config.yaml
experts_per_token: 1
d_expert: 144
moe_layers: [0, 1, 2, 3, 4, 5, 6, 7, 8, 9, 10, 11, 12, 13, 14, 15]
balance_bias: false
router_logit_norm: 1.5
lr_router: 0.00201
vocab_size: 2048
norm: "rmsnorm"
batch_tokens: 32768
dataset: "wikipedia_en"
Below are experts of layer 4 (counted from 0) of a mixture-of-experts language model. Rows are named router (the router's row for the expert), gate (a neuron's input weights, with its number), up (a neuron's input weights, with its number), down (a neuron's output weights, with its number) and show model dimensions 0-95. Each number is 50 + 10 x the weight over its row's rms, rounded and kept within 0 to 99.
Before each expert's rows: "gets" lists some tokens that make up at least twice as much of what it gets as of all text; "raises" lists some tokens whose logits its average output raises strongly, later layers aside. This comes from a sample of Wikipedia text that the model never trained on. Tokens count by the router's weight.

# expert 1
gets: "th", "ic", "ant", "ip", "oc", "ich"
raises: ",", ".", "ant"
router:57 42 48 51 39 70 28 55 52 55 43 64 47 46 54 64 37 52 51 28 37 35 48 41 46 59 64 52 52 41 46 62 60 57 49 43 49 48 49 66 45 41 68 26 39 41 40 32 37 47 70 58 53 52 47 36 53 41 60 45 64 35 56 31 48 45 62 49 56 42 53 38 54 46 37 66 66 45 39 69 44 42 42 40 48 45 52 51 51 41 53 43 54 42 42 47
gate0:55 49 61 37 62 36 54 46 55 60 48 55 53 33 46 59 33 36 61 40 47 49 54 64 65 46 65 31 41 36 51 35 43 48 51 43 46 40 52 56 57 48 71 34 36 45 47 57 53 42 65 39 75 37 63 54 53 41 49 44 48 63 40 61 42 47 43 30 40 58 61 40 56 56 45 39 38 36 57 52 38 48 51 54 62 51 69 61 42 49 58 55 39 56 57 62
up0:55 42 37 30 52 41 44 43 50 72 60 46 42 32 54 34 40 50 48 46 53 43 40 75 60 48 58 49 48 46 50 59 47 50 43 30 33 53 51 65 68 45 54 48 35 53 42 66 55 27 59 50 66 41 59 41 46 54 44 40 58 58 47 43 52 33 48 33 48 55 49 44 40 42 55 47 32 38 48 57 58 55 46 46 70 52 50 63 35 49 56 52 42 69 52 62
down0:26 34 38 54 61 59 53 55 37 75 71 55 38 61 38 51 36 43 53 55 42 35 53 48 46 63 56 48 45 39 52 42 39 41 31 39 34 55 34 55 47 43 53 47 47 40 48 47 37 37 52 28 64 40 46 55 42 46 36 50 64 59 55 47 36 29 53 49 45 60 47 51 55 43 62 49 57 39 59 45 42 64 43 53 66 49 52 64 55 42 46 36 58 46 43 48
gate1:45 52 47 52 64 46 49 54 45 49 31 42 57 51 51 68 44 33 54 66 72 49 67 26 34 39 50 46 28 50 50 46 44 25 49 46 44 49 54 51 66 56 36 44 41 60 46 28 63 44 41 42 41 60 29 53 58 47 54 48 56 49 51 58 52 54 33 50 70 54 53 31 48 58 61 45 59 46 35 35 63 54 49 46 53 43 54 48 37 52 50 53 42 43 43 60
up1:55 49 41 55 64 50 39 32 55 55 50 21 58 54 49 60 55 52 21 47 45 55 56 41 41 36 31 48 40 51 55 53 64 68 59 48 39 33 51 54 59 52 47 50 43 58 58 43 53 38 50 39 41 46 50 54 56 61 54 47 54 54 51 61 40 43 38 45 47 69 55 46 57 41 56 46 69 62 47 64 51 34 31 59 63 32 43 59 43 40 65 52 59 39 51 69
down1:49 43 59 41 34 53 51 62 57 47 45 63 36 42 56 62 30 49 58 34 57 45 54 43 61 41 75 55 45 56 58 61 50 61 56 61 32 47 66 47 50 28 35 54 34 35 51 52 45 53 69 57 53 42 39 47 41 54 60 43 58 55 50 41 45 47 51 38 49 44 56 69 56 57 64 47 46 57 40 64 66 58 56 58 69 50 31 48 55 30 56 47 50 52 65 57
gate2:37 47 49 60 32 46 54 58 41 45 50 51 50 42 40 45 51 51 46 44 59 52 55 44 52 48 47 24 62 58 33 61 45 56 63 30 66 49 48 39 62 34 54 51 51 37 64 39 51 42 80 35 50 41 45 63 41 51 46 40 53 54 62 59 58 55 46 47 68 59 35 32 40 47 54 42 34 37 49 58 37 45 30 50 66 65 56 46 49 35 45 59 48 42 60 53
up2:50 43 55 57 49 50 53 45 64 50 56 58 54 60 66 38 56 46 71 54 58 48 66 52 48 42 52 65 47 39 44 37 36 39 40 32 62 31 52 63 63 46 47 31 46 47 46 53 61 57 71 49 49 14 62 50 49 51 41 39 51 71 44 55 53 58 50 48 40 33 55 50 41 39 43 66 53 67 32 63 45 37 49 40 44 57 50 39 51 54 46 43 52 46 52 53
down2:57 36 48 34 37 54 61 61 56 37 58 28 50 49 37 66 46 44 48 48 47 65 43 44 53 58 40 42 50 41 50 42 60 44 48 57 59 54 56 36 60 39 54 69 37 74 58 60 40 39 44 55 30 53 49 39 56 52 59 51 55 62 45 59 27 49 50 48 50 48 40 52 43 44 63 63 57 48 54 67 64 42 63 54 66 56 62 47 42 30 34 62 40 40 43 50
gate3:47 56 50 54 49 37 52 49 41 45 61 49 58 40 61 40 30 58 62 53 56 32 45 48 51 61 41 48 46 55 38 41 60 56 38 61 61 50 47 38 44 52 45 51 65 35 46 61 43 56 36 43 48 43 63 35 49 42 54 58 70 43 18 43 46 41 45 50 51 48 29 71 60 49 36 53 64 44 49 48 48 40 31 46 31 45 64 56 70 33 47 48 44 42 50 56
up3:53 58 64 38 57 47 50 54 44 53 30 44 62 73 69 58 54 56 48 53 48 50 45 47 49 36 40 47 64 43 54 34 36 34 53 55 40 57 41 53 52 44 42 57 51 46 44 49 46 48 61 62 60 71 37 42 46 63 66 37 58 29 47 51 46 67 53 62 54 59 57 46 31 44 50 47 63 58 44 68 67 61 58 46 47 57 39 63 47 49 62 53 69 59 54 70
down3:48 39 37 59 54 43 47 46 59 60 36 47 54 42 42 58 62 58 51 50 18 38 39 51 34 59 52 44 41 47 54 54 51 21 21 38 53 45 55 56 53 51 29 37 45 50 55 45 55 47 67 40 60 72 45 41 41 53 47 49 54 62 57 74 48 56 50 58 49 53 44 57 57 43 54 54 46 56 55 39 53 59 31 59 53 55 39 29 46 57 53 62 51 54 47 41
gate4:53 46 62 32 72 54 47 58 44 46 38 46 46 51 57 52 57 47 40 32 43 50 53 44 35 43 36 51 61 36 42 53 53 46 53 50 65 44 45 57 67 52 53 57 44 63 22 60 52 53 57 30 65 49 40 49 55 60 42 63 68 51 41 58 48 55 47 56 44 53 44 42 62 71 33 45 53 41 43 67 56 68 51 60 55 52 48 37 52 56 44 22 36 54 54 40
up4:44 55 58 34 44 50 56 39 58 50 59 60 32 60 49 38 35 48 41 43 19 81 58 53 49 50 42 47 41 57 44 72 39 53 60 49 64 36 55 60 58 47 69 50 61 50 33 46 51 51 33 46 67 39 62 60 52 40 56 58 47 58 63 40 53 47 41 46 58 51 40 47 47 51 58 45 47 37 68 29 46 53 57 55 55 41 51 60 41 55 47 51 54 46 59 38
down4:52 60 44 40 42 40 53 56 58 36 46 52 64 74 47 29 42 51 36 49 33 54 68 64 54 53 50 43 46 30 43 49 41 62 50 60 43 43 47 36 60 54 47 40 53 54 54 63 38 55 47 48 48 40 39 44 41 54 43 45 32 58 62 69 47 38 44 63 40 31 58 47 57 54 59 29 50 53 47 58 59 47 64 46 51 63 41 31 54 66 32 45 35 47 59 51

# expert 6
gets: "g", "z", "um", "j", "v", "og"
raises: "ar", "est", "es", "ra"
router:52 54 53 51 56 59 54 54 64 41 49 57 33 59 59 34 55 56 57 69 45 54 46 42 33 35 54 42 43 57 57 63 40 40 40 48 63 67 69 51 38 51 56 41 58 25 54 57 56 42 53 46 54 39 49 53 33 48 44 63 34 52 58 55 60 63 54 56 73 65 41 51 49 50 60 41 52 57 38 38 44 50 59 58 58 21 46 71 39 55 56 44 49 45 41 57
gate0:46 48 52 50 47 48 62 48 49 39 54 43 54 53 41 48 44 60 57 56 70 49 58 55 63 57 52 61 38 30 47 48 65 33 67 33 41 46 50 52 62 46 63 55 40 59 46 39 29 51 57 35 40 54 61 61 60 46 59 46 46 62 51 47 41 58 54 38 41 51 64 51 60 43 62 44 63 28 50 50 37 71 40 66 67 49 52 69 44 53 42 28 64 50 59 43
up0:35 32 46 34 42 53 44 62 49 39 52 47 46 41 46 38 59 45 54 44 44 37 52 57 53 47 55 61 52 35 52 62 48 37 56 38 52 61 46 56 43 51 51 46 63 52 53 22 43 53 52 46 52 53 77 53 68 45 66 40 60 48 56 55 46 60 58 55 50 43 52 64 56 25 39 59 63 43 43 44 28 62 54 43 50 64 51 59 41 68 44 55 56 45 34 27
down0:53 37 51 51 52 55 55 47 58 49 59 56 44 50 58 39 74 44 65 50 55 56 42 56 60 63 34 52 57 68 58 43 65 46 44 53 37 50 49 61 40 41 44 52 41 36 61 34 69 48 50 28 43 61 59 41 49 60 60 37 67 59 55 44 31 64 41 40 46 63 62 69 51 53 41 65 61 34 35 62 56 50 37 56 41 51 35 56 43 51 45 56 60 51 37 59
gate1:53 66 47 57 58 35 59 49 64 61 60 33 53 54 64 76 48 44 57 58 50 50 61 44 35 74 61 39 42 23 57 42 55 57 45 25 51 51 42 47 48 51 42 51 62 56 39 60 57 61 56 47 63 42 54 62 41 55 54 49 61 79 47 61 58 47 53 46 46 57 38 37 54 54 45 64 54 53 70 58 51 49 46 49 59 32 53 48 49 58 48 55 57 45 39 48
up1:55 45 61 61 46 36 57 58 56 54 49 40 36 44 57 61 64 47 54 41 41 56 41 44 51 51 45 45 38 32 62 42 63 54 35 35 49 49 29 60 56 60 52 48 40 58 45 55 47 56 52 53 55 43 31 54 63 41 56 32 47 26 42 43 43 39 50 36 63 54 52 65 31 39 41 55 52 65 37 54 62 69 54 58 36 46 57 50 40 67 50 56 66 50 61 30
down1:58 50 75 46 39 58 50 43 38 45 30 50 65 63 55 54 28 46 58 46 47 71 64 56 43 41 54 60 60 43 63 34 45 39 41 47 52 63 53 62 54 49 58 48 43 75 46 42 40 39 43 58 39 51 61 57 59 43 60 48 53 34 54 39 53 53 44 31 43 46 48 63 41 37 30 56 68 45 41 35 45 56 58 50 50 65 42 64 47 58 38 56 60 48 51 55
gate2:54 37 60 60 60 29 50 41 46 36 39 42 56 42 47 47 50 47 58 49 55 42 43 63 39 51 56 43 52 53 40 49 40 35 58 58 42 57 70 39 64 48 62 55 31 55 57 43 47 25 60 45 45 52 58 39 59 41 61 44 68 50 63 41 57 41 41 57 32 54 66 42 35 46 62 66 60 31 35 63 47 50 51 39 57 56 45 63 41 43 47 50 51 34 37 37
up2:47 54 34 36 60 46 41 46 44 42 57 46 51 70 38 45 62 44 51 54 45 50 52 55 77 45 41 53 61 49 66 61 46 42 46 56 41 46 31 39 38 58 43 30 53 55 53 39 44 63 50 46 41 66 39 52 34 63 30 54 47 45 48 54 64 37 29 28 41 55 50 40 50 40 46 32 50 50 52 46 50 65 33 40 33 45 43 51 56 58 45 63 43 50 36 57
down2:59 51 54 48 49 58 55 45 58 58 39 54 56 58 56 52 36 40 49 69 39 36 44 56 50 25 56 51 48 52 54 46 36 55 49 64 25 64 59 62 63 48 67 71 29 56 33 47 45 44 33 39 60 68 50 47 42 60 52 39 46 50 44 41 45 65 54 60 61 38 42 39 56 55 57 49 59 64 30 52 54 59 60 59 54 53 48 64 58 51 43 45 47 34 51 68
gate3:50 60 62 54 34 64 39 41 56 36 63 59 45 66 48 56 50 60 66 44 51 46 52 49 41 65 64 56 70 50 30 43 33 49 45 47 52 36 69 68 45 49 44 62 47 36 55 53 50 56 46 28 50 58 68 50 48 43 56 46 48 47 42 49 43 55 23 58 46 50 38 52 61 45 40 61 41 32 43 56 56 44 40 69 61 56 49 53 45 59 61 47 65 37 58 49
up3:62 42 49 43 48 45 33 32 63 42 57 57 33 62 55 57 59 58 58 58 47 37 46 51 45 32 65 51 52 61 33 57 43 46 41 46 51 32 50 55 34 48 49 55 34 58 53 51 40 60 38 45 67 50 38 69 41 49 41 59 65 62 58 41 32 63 34 35 52 59 34 50 72 61 49 53 49 34 38 65 52 49 45 48 64 61 53 51 61 50 58 43 45 55 55 54
down3:51 42 54 42 49 57 42 40 41 54 41 69 45 35 39 46 29 57 54 42 49 49 70 38 33 33 35 58 50 51 36 37 49 31 56 44 61 48 53 48 57 47 50 75 46 49 48 73 48 48 51 54 46 61 37 66 58 64 58 42 46 51 61 47 62 48 66 60 65 51 47 52 43 58 45 58 73 64 47 46 60 53 50 40 55 52 44 37 47 41 49 75 54 49 44 60
gate4:41 57 53 53 49 39 42 41 50 70 65 52 60 43 52 61 49 60 44 50 45 55 44 45 61 39 53 60 45 55 58 38 33 66 38 59 41 69 45 51 57 38 47 73 69 46 66 59 57 82 55 65 58 54 47 63 63 59 57 55 52 55 56 58 57 53 45 35 59 39 44 39 41 53 45 55 64 51 37 49 59 55 59 59 72 59 70 50 54 52 57 52 61 49 37 43
up4:66 25 49 55 53 53 47 50 35 54 49 63 41 57 68 58 59 50 65 44 55 43 55 55 43 56 37 39 37 35 47 47 65 32 38 36 48 40 40 37 61 59 43 35 49 49 35 44 46 40 40 43 36 44 52 40 49 34 61 41 58 51 56 42 48 52 55 54 25 40 50 64 41 40 46 51 58 62 69 76 38 50 52 49 51 48 45 59 45 54 53 59 65 38 58 47
down4:65 47 62 51 46 30 27 48 30 29 48 54 70 61 50 54 48 47 57 58 40 44 48 51 43 49 37 45 54 45 55 45 59 42 46 32 45 53 36 57 55 41 73 57 33 49 42 22 44 52 36 61 46 64 48 43 41 31 49 46 51 32 45 59 48 58 39 59 55 45 52 56 46 38 57 65 42 49 56 69 32 58 53 55 43 44 57 50 57 61 35 46 55 48 47 47

# expert 16
gets: "d", "ig", "end", " D", "D", "/"
raises: "ies", "ed", "y", "en", "ied"
router:45 42 68 50 44 66 43 63 45 24 57 46 56 57 67 34 64 46 58 56 57 60 36 60 47 47 40 62 71 47 64 49 47 38 43 48 61 53 38 54 52 62 60 44 47 59 40 55 57 43 44 44 47 35 34 45 62 48 51 47 52 32 56 41 36 53 51 40 51 59 45 60 64 46 52 50 57 45 32 30 58 70 73 53 57 54 47 46 45 46 57 52 46 55 73 58
gate0:52 59 56 37 61 55 62 68 67 64 22 56 64 28 51 48 52 53 53 63 48 40 42 50 64 52 34 60 67 43 35 32 44 53 59 63 50 38 51 58 48 35 49 49 41 46 43 42 62 57 61 50 74 60 53 48 52 42 37 49 45 45 42 42 37 62 55 47 53 50 53 66 43 48 53 49 34 45 51 43 43 54 40 47 40 44 51 65 46 48 69 62 50 71 50 53
up0:50 66 48 69 59 49 26 35 36 37 67 54 59 57 44 51 54 51 55 48 47 44 52 70 33 54 60 47 47 54 55 62 37 56 35 38 45 48 48 43 51 65 51 44 57 61 57 52 31 54 30 59 54 59 35 57 59 57 50 52 37 60 61 63 66 48 30 52 54 52 47 40 62 68 53 49 54 24 53 37 52 36 53 48 46 53 54 43 52 51 38 42 64 40 55 55
down0:52 47 44 55 36 71 52 49 51 41 51 48 40 53 62 57 34 31 45 45 55 52 55 59 54 52 64 25 54 34 42 48 46 46 37 60 63 49 45 66 48 48 60 52 48 38 59 45 34 65 61 47 48 48 60 68 43 42 47 42 35 41 38 44 39 52 55 33 53 38 55 45 61 26 47 55 44 27 46 52 58 62 36 62 31 76 55 46 49 58 44 49 52 47 49 56
gate1:26 57 49 53 46 36 54 42 56 40 52 48 50 79 55 50 51 59 65 40 29 51 53 40 52 60 47 48 62 39 31 52 47 51 63 40 56 59 55 41 50 55 50 53 43 40 60 56 42 54 48 50 62 62 51 59 59 62 72 63 50 62 41 38 46 47 56 71 53 36 48 45 55 50 44 49 51 34 40 53 44 53 60 33 52 45 43 49 56 45 31 69 37 49 70 71
up1:50 66 49 47 52 56 23 45 57 54 52 56 61 42 51 52 55 34 36 55 50 57 34 26 35 49 61 55 62 41 57 50 52 57 54 57 50 56 57 50 56 56 42 46 48 53 47 34 46 47 52 37 50 65 37 50 46 41 53 45 50 64 45 59 47 54 42 53 52 65 39 31 36 52 69 54 40 40 64 42 71 31 53 72 49 51 49 54 33 57 33 64 54 69 44 37
down1:44 54 49 54 54 56 44 58 68 28 39 50 56 60 44 41 54 43 43 51 50 62 60 45 16 52 65 56 54 50 59 50 32 44 50 51 47 68 73 44 46 37 56 31 65 51 37 58 51 41 48 47 54 48 48 61 46 59 64 55 59 54 48 46 58 55 54 49 55 54 31 43 50 44 43 35 59 40 54 49 42 28 23 55 62 42 58 58 58 47 58 67 58 62 55 48
gate2:50 61 59 36 60 39 54 60 50 39 58 47 60 41 29 57 62 51 45 30 29 47 60 49 62 49 53 57 32 47 49 42 49 52 45 38 43 54 52 29 40 42 42 58 41 35 46 49 51 42 56 51 52 37 46 58 55 50 50 63 35 52 56 60 51 36 42 71 46 60 33 34 38 48 64 49 57 26 46 50 56 49 46 68 59 51 38 57 49 56 51 30 50 40 31 61
up2:40 36 34 48 50 46 55 61 59 49 65 50 40 68 54 31 57 58 67 73 43 54 48 69 44 52 61 52 43 50 58 45 61 51 33 37 57 53 42 62 57 46 50 50 37 63 54 66 36 38 69 53 46 56 56 55 39 60 61 42 50 39 61 63 60 54 54 42 65 53 55 50 53 42 44 41 55 64 46 43 31 53 56 34 71 42 51 39 50 60 34 51 65 59 59 60
down2:61 42 57 56 68 77 54 46 54 59 48 41 48 60 52 33 61 60 43 52 50 58 46 55 55 54 36 51 61 27 51 55 50 41 57 48 65 50 54 46 56 64 47 57 51 49 27 37 52 39 41 50 50 39 45 22 49 64 34 33 52 34 48 36 57 46 38 43 51 52 41 49 58 58 69 53 44 55 32 52 40 49 58 53 63 56 49 31 46 61 75 53 55 52 49 49
gate3:41 58 61 56 55 45 48 47 35 38 55 49 50 40 63 45 64 60 52 45 39 43 44 63 47 57 42 56 57 46 47 51 67 49 46 47 58 57 51 45 37 65 39 25 40 48 64 50 45 45 38 27 38 67 29 55 50 53 56 44 46 57 45 48 45 40 58 54 40 50 24 44 68 61 38 66 35 31 38 42 48 68 52 40 63 51 65 50 65 51 45 46 50 49 48 38
up3:54 49 38 46 40 59 30 46 53 53 50 58 48 49 51 50 37 43 62 63 64 69 70 29 54 38 63 47 55 46 56 46 55 70 60 54 48 39 46 54 55 49 68 66 77 56 54 56 51 56 57 50 59 49 66 53 45 48 44 43 52 40 54 53 48 73 64 65 40 37 67 37 64 43 50 48 32 50 53 66 54 54 54 58 41 58 51 44 53 40 62 69 40 56 46 43
down3:56 58 57 43 51 43 41 40 50 53 60 44 42 51 59 43 59 45 53 48 46 38 54 64 51 38 52 67 63 62 46 56 53 36 58 24 62 61 55 43 47 60 40 45 46 55 50 65 46 66 47 53 37 57 50 46 53 52 54 55 55 52 66 38 62 65 44 50 33 47 57 45 77 44 45 51 47 46 48 54 55 45 69 31 50 43 52 49 79 60 61 68 27 38 47 64
gate4:59 62 33 51 55 49 44 50 57 55 38 33 61 61 77 37 58 27 59 51 64 44 46 59 49 43 65 66 35 43 43 41 56 48 61 54 54 61 38 29 48 37 52 43 45 61 53 56 45 49 33 54 28 55 45 53 44 48 50 46 59 53 65 55 44 54 34 57 57 44 53 31 52 40 45 48 52 32 32 41 55 61 55 41 59 61 55 52 38 45 50 39 49 46 30 46
up4:57 63 51 58 59 46 33 34 43 41 57 58 47 44 58 49 67 58 67 54 40 47 66 51 58 33 61 68 44 45 75 65 54 48 46 51 55 55 51 37 57 58 46 42 52 64 51 58 58 49 37 68 42 63 43 50 37 40 46 58 72 39 53 50 54 62 49 42 66 49 59 34 46 43 42 54 24 47 58 47 58 38 45 40 70 43 60 54 50 47 41 57 62 61 51 47
down4:30 55 55 67 21 45 63 48 49 41 60 35 40 55 52 59 38 72 55 33 58 41 55 56 57 50 53 42 47 49 44 43 41 53 55 68 46 53 46 69 43 50 42 43 54 39 52 41 72 51 50 54 56 45 51 44 68 58 45 56 64 55 66 64 25 36 59 76 48 50 45 47 60 51 53 48 60 52 49 54 39 61 62 51 46 53 54 51 44 41 61 48 45 40 59 36

# expert 3
gets: "\n", ":", "==", "===", " ==", " ==="
raises: "\n", "=", "=="
router:54 41 71 55 73 55 60 42 39 51 45 51 64 40 50 44 47 55 38 41 35 40 57 60 44 46 44 60 52 56 36 49 65 50 60 39 71 64 63 58 39 74 43 49 30 40 66 34 45 48 62 59 56 49 67 63 52 39 45 45 44 59 47 53 70 51 52 32 50 39 39 55 46 49 47 46 48 50 32 57 57 55 33 57 46 51 50 54 44 42 60 62 42 39 52 36
gate0:66 49 43 43 41 50 44 41 43 57 52 61 41 43 37 62 38 50 53 40 54 55 36 61 51 63 63 65 39 54 58 48 53 38 62 41 55 51 31 35 45 59 34 57 64 57 36 46 52 75 48 50 38 43 40 55 49 51 43 46 50 50 39 46 45 30 57 36 55 56 46 63 59 53 41 66 27 59 61 70 51 50 44 40 51 54 56 44 51 63 42 76 39 52 63 58
up0:42 51 63 57 59 64 37 38 54 40 47 35 40 58 47 53 47 38 45 36 67 27 48 54 50 53 47 49 53 36 33 43 41 40 53 54 47 48 47 79 42 47 67 42 57 48 61 50 48 49 65 50 43 51 56 62 58 52 66 42 52 37 30 50 58 38 52 46 54 34 47 61 41 52 48 55 39 52 40 63 54 59 26 32 56 47 67 40 39 40 47 33 54 51 36 53
down0:58 46 30 57 45 53 56 32 53 67 56 52 55 46 43 78 55 50 58 40 59 57 38 38 36 50 32 52 48 50 62 49 37 48 42 47 56 44 46 61 47 51 56 44 43 61 68 58 63 45 48 76 54 53 42 60 49 42 58 45 54 56 64 37 48 62 80 56 43 51 62 54 52 38 55 46 55 41 60 38 54 45 56 48 53 65 55 67 64 46 57 47 72 47 62 45
gate1:58 67 49 32 41 64 65 49 36 50 48 34 44 48 51 64 54 60 59 49 47 61 68 47 66 53 41 42 40 42 53 40 41 50 52 25 41 49 55 34 51 46 30 62 57 46 51 57 50 68 48 44 56 50 63 52 56 46 58 65 39 47 50 55 46 60 42 42 50 57 41 42 41 45 45 59 56 59 60 69 47 42 28 42 57 65 60 38 67 36 33 62 54 35 45 52
up1:53 62 70 47 31 40 60 55 51 50 41 37 44 53 33 65 58 61 37 51 47 53 61 42 61 59 19 56 43 43 51 49 45 35 45 48 57 44 52 44 52 49 49 39 47 47 58 48 48 70 48 36 50 41 45 38 34 59 59 53 44 31 37 52 46 51 65 47 39 46 31 48 50 60 50 50 44 54 52 37 60 64 30 59 66 74 66 43 53 45 42 61 45 45 44 49
down1:61 63 57 34 44 66 47 57 48 59 52 39 45 56 48 62 53 49 47 48 61 66 63 46 60 45 61 52 60 48 68 50 41 36 62 46 26 42 45 48 51 48 50 49 73 44 45 61 35 78 45 52 54 52 36 47 64 50 56 71 36 28 50 57 45 61 56 59 46 57 47 49 52 39 54 56 63 55 63 54 50 55 47 58 63 70 57 47 69 46 42 45 58 31 49 51
gate2:61 46 50 38 45 59 65 55 50 29 54 42 69 44 45 43 46 40 41 24 41 42 53 57 40 48 47 47 50 58 43 56 55 68 57 66 67 55 44 50 43 50 61 50 51 46 54 38 55 27 35 37 43 71 48 65 48 49 25 61 63 60 59 44 38 52 50 43 44 60 34 45 54 47 45 49 69 44 46 45 66 69 50 43 41 50 52 40 65 56 46 49 49 44 51 36
up2:35 56 41 62 69 51 41 49 57 75 52 59 42 57 40 64 48 54 53 84 50 55 36 38 39 69 67 49 60 52 57 44 49 45 46 38 37 47 58 47 48 65 42 51 48 58 49 69 50 65 63 46 60 35 66 45 41 38 67 49 45 46 51 54 66 49 50 56 52 60 52 40 48 39 50 47 28 42 57 68 29 43 49 52 51 52 39 44 53 49 50 46 52 52 59 52
down2:35 40 54 50 48 55 47 41 33 61 58 53 56 50 39 47 68 59 43 22 56 45 33 44 58 79 61 55 51 70 57 42 57 44 53 60 44 48 59 46 60 45 53 59 66 51 63 41 57 47 53 50 51 53 52 51 51 48 28 56 43 49 49 38 47 63 48 44 61 49 45 39 48 41 50 56 48 52 71 46 46 38 47 43 48 53 55 46 72 48 33 59 46 73 54 24
gate3:52 65 52 44 57 53 57 59 62 47 53 35 51 69 57 58 62 52 50 53 41 53 46 62 48 51 45 55 46 55 53 30 48 43 62 64 57 48 39 62 47 52 43 62 30 58 45 64 53 49 47 57 43 33 61 69 59 43 55 50 55 37 65 53 53 60 32 43 58 49 33 26 32 38 56 45 69 79 58 38 65 42 53 41 52 44 38 59 54 54 42 41 57 55 50 50
up3:38 44 46 43 52 38 35 45 54 56 58 38 46 63 45 62 63 31 67 49 52 52 62 69 53 57 43 46 53 48 47 48 45 44 67 51 42 38 40 36 50 62 40 52 24 53 56 49 37 38 45 42 47 35 49 61 50 42 48 48 37 41 62 37 64 56 36 45 52 44 61 42 38 41 61 40 62 54 51 57 55 62 57 15 44 46 34 54 56 55 48 38 57 53 66 51
down3:59 38 48 63 51 51 39 37 45 44 60 53 43 59 54 38 58 36 61 43 62 68 57 50 41 48 59 51 49 50 49 60 41 51 48 36 66 40 63 25 42 59 46 39 42 54 59 58 56 33 51 39 58 49 48 38 63 48 48 43 31 44 59 58 37 61 52 46 55 65 76 57 59 48 46 41 49 43 51 58 62 53 63 26 30 56 32 58 32 51 50 39 45 52 39 55
gate4:51 35 53 58 60 46 43 64 37 49 46 59 56 48 43 45 66 42 38 49 38 43 47 40 62 57 58 38 66 47 49 40 42 70 54 45 68 64 57 38 64 51 56 47 48 72 69 40 54 36 70 57 47 47 41 51 52 62 43 38 42 60 46 49 55 39 52 58 50 46 50 63 39 44 62 35 44 44 55 47 39 62 49 51 69 21 36 47 34 67 56 49 55 54 55 52
up4:56 54 55 60 61 73 50 43 55 52 36 56 31 46 50 48 34 68 36 42 47 59 42 55 42 44 49 54 43 75 59 37 59 33 65 54 59 56 47 55 43 45 48 55 53 45 51 63 34 58 36 36 57 58 60 43 40 39 46 67 60 55 51 59 59 47 63 56 43 54 62 31 51 62 38 56 64 59 43 60 49 47 41 48 42 71 50 50 66 41 58 39 52 50 74 47
down4:81 53 46 50 64 38 45 42 43 40 41 40 44 55 44 45 47 57 58 44 65 50 41 37 38 47 43 51 48 69 56 37 55 45 61 52 54 42 37 69 45 44 45 35 59 63 68 40 58 61 42 35 45 61 41 53 52 48 50 47 52 40 71 43 57 28 59 55 49 49 57 32 49 53 51 42 55 41 42 37 46 63 50 51 44 30 56 45 67 65 54 47 44 50 59 73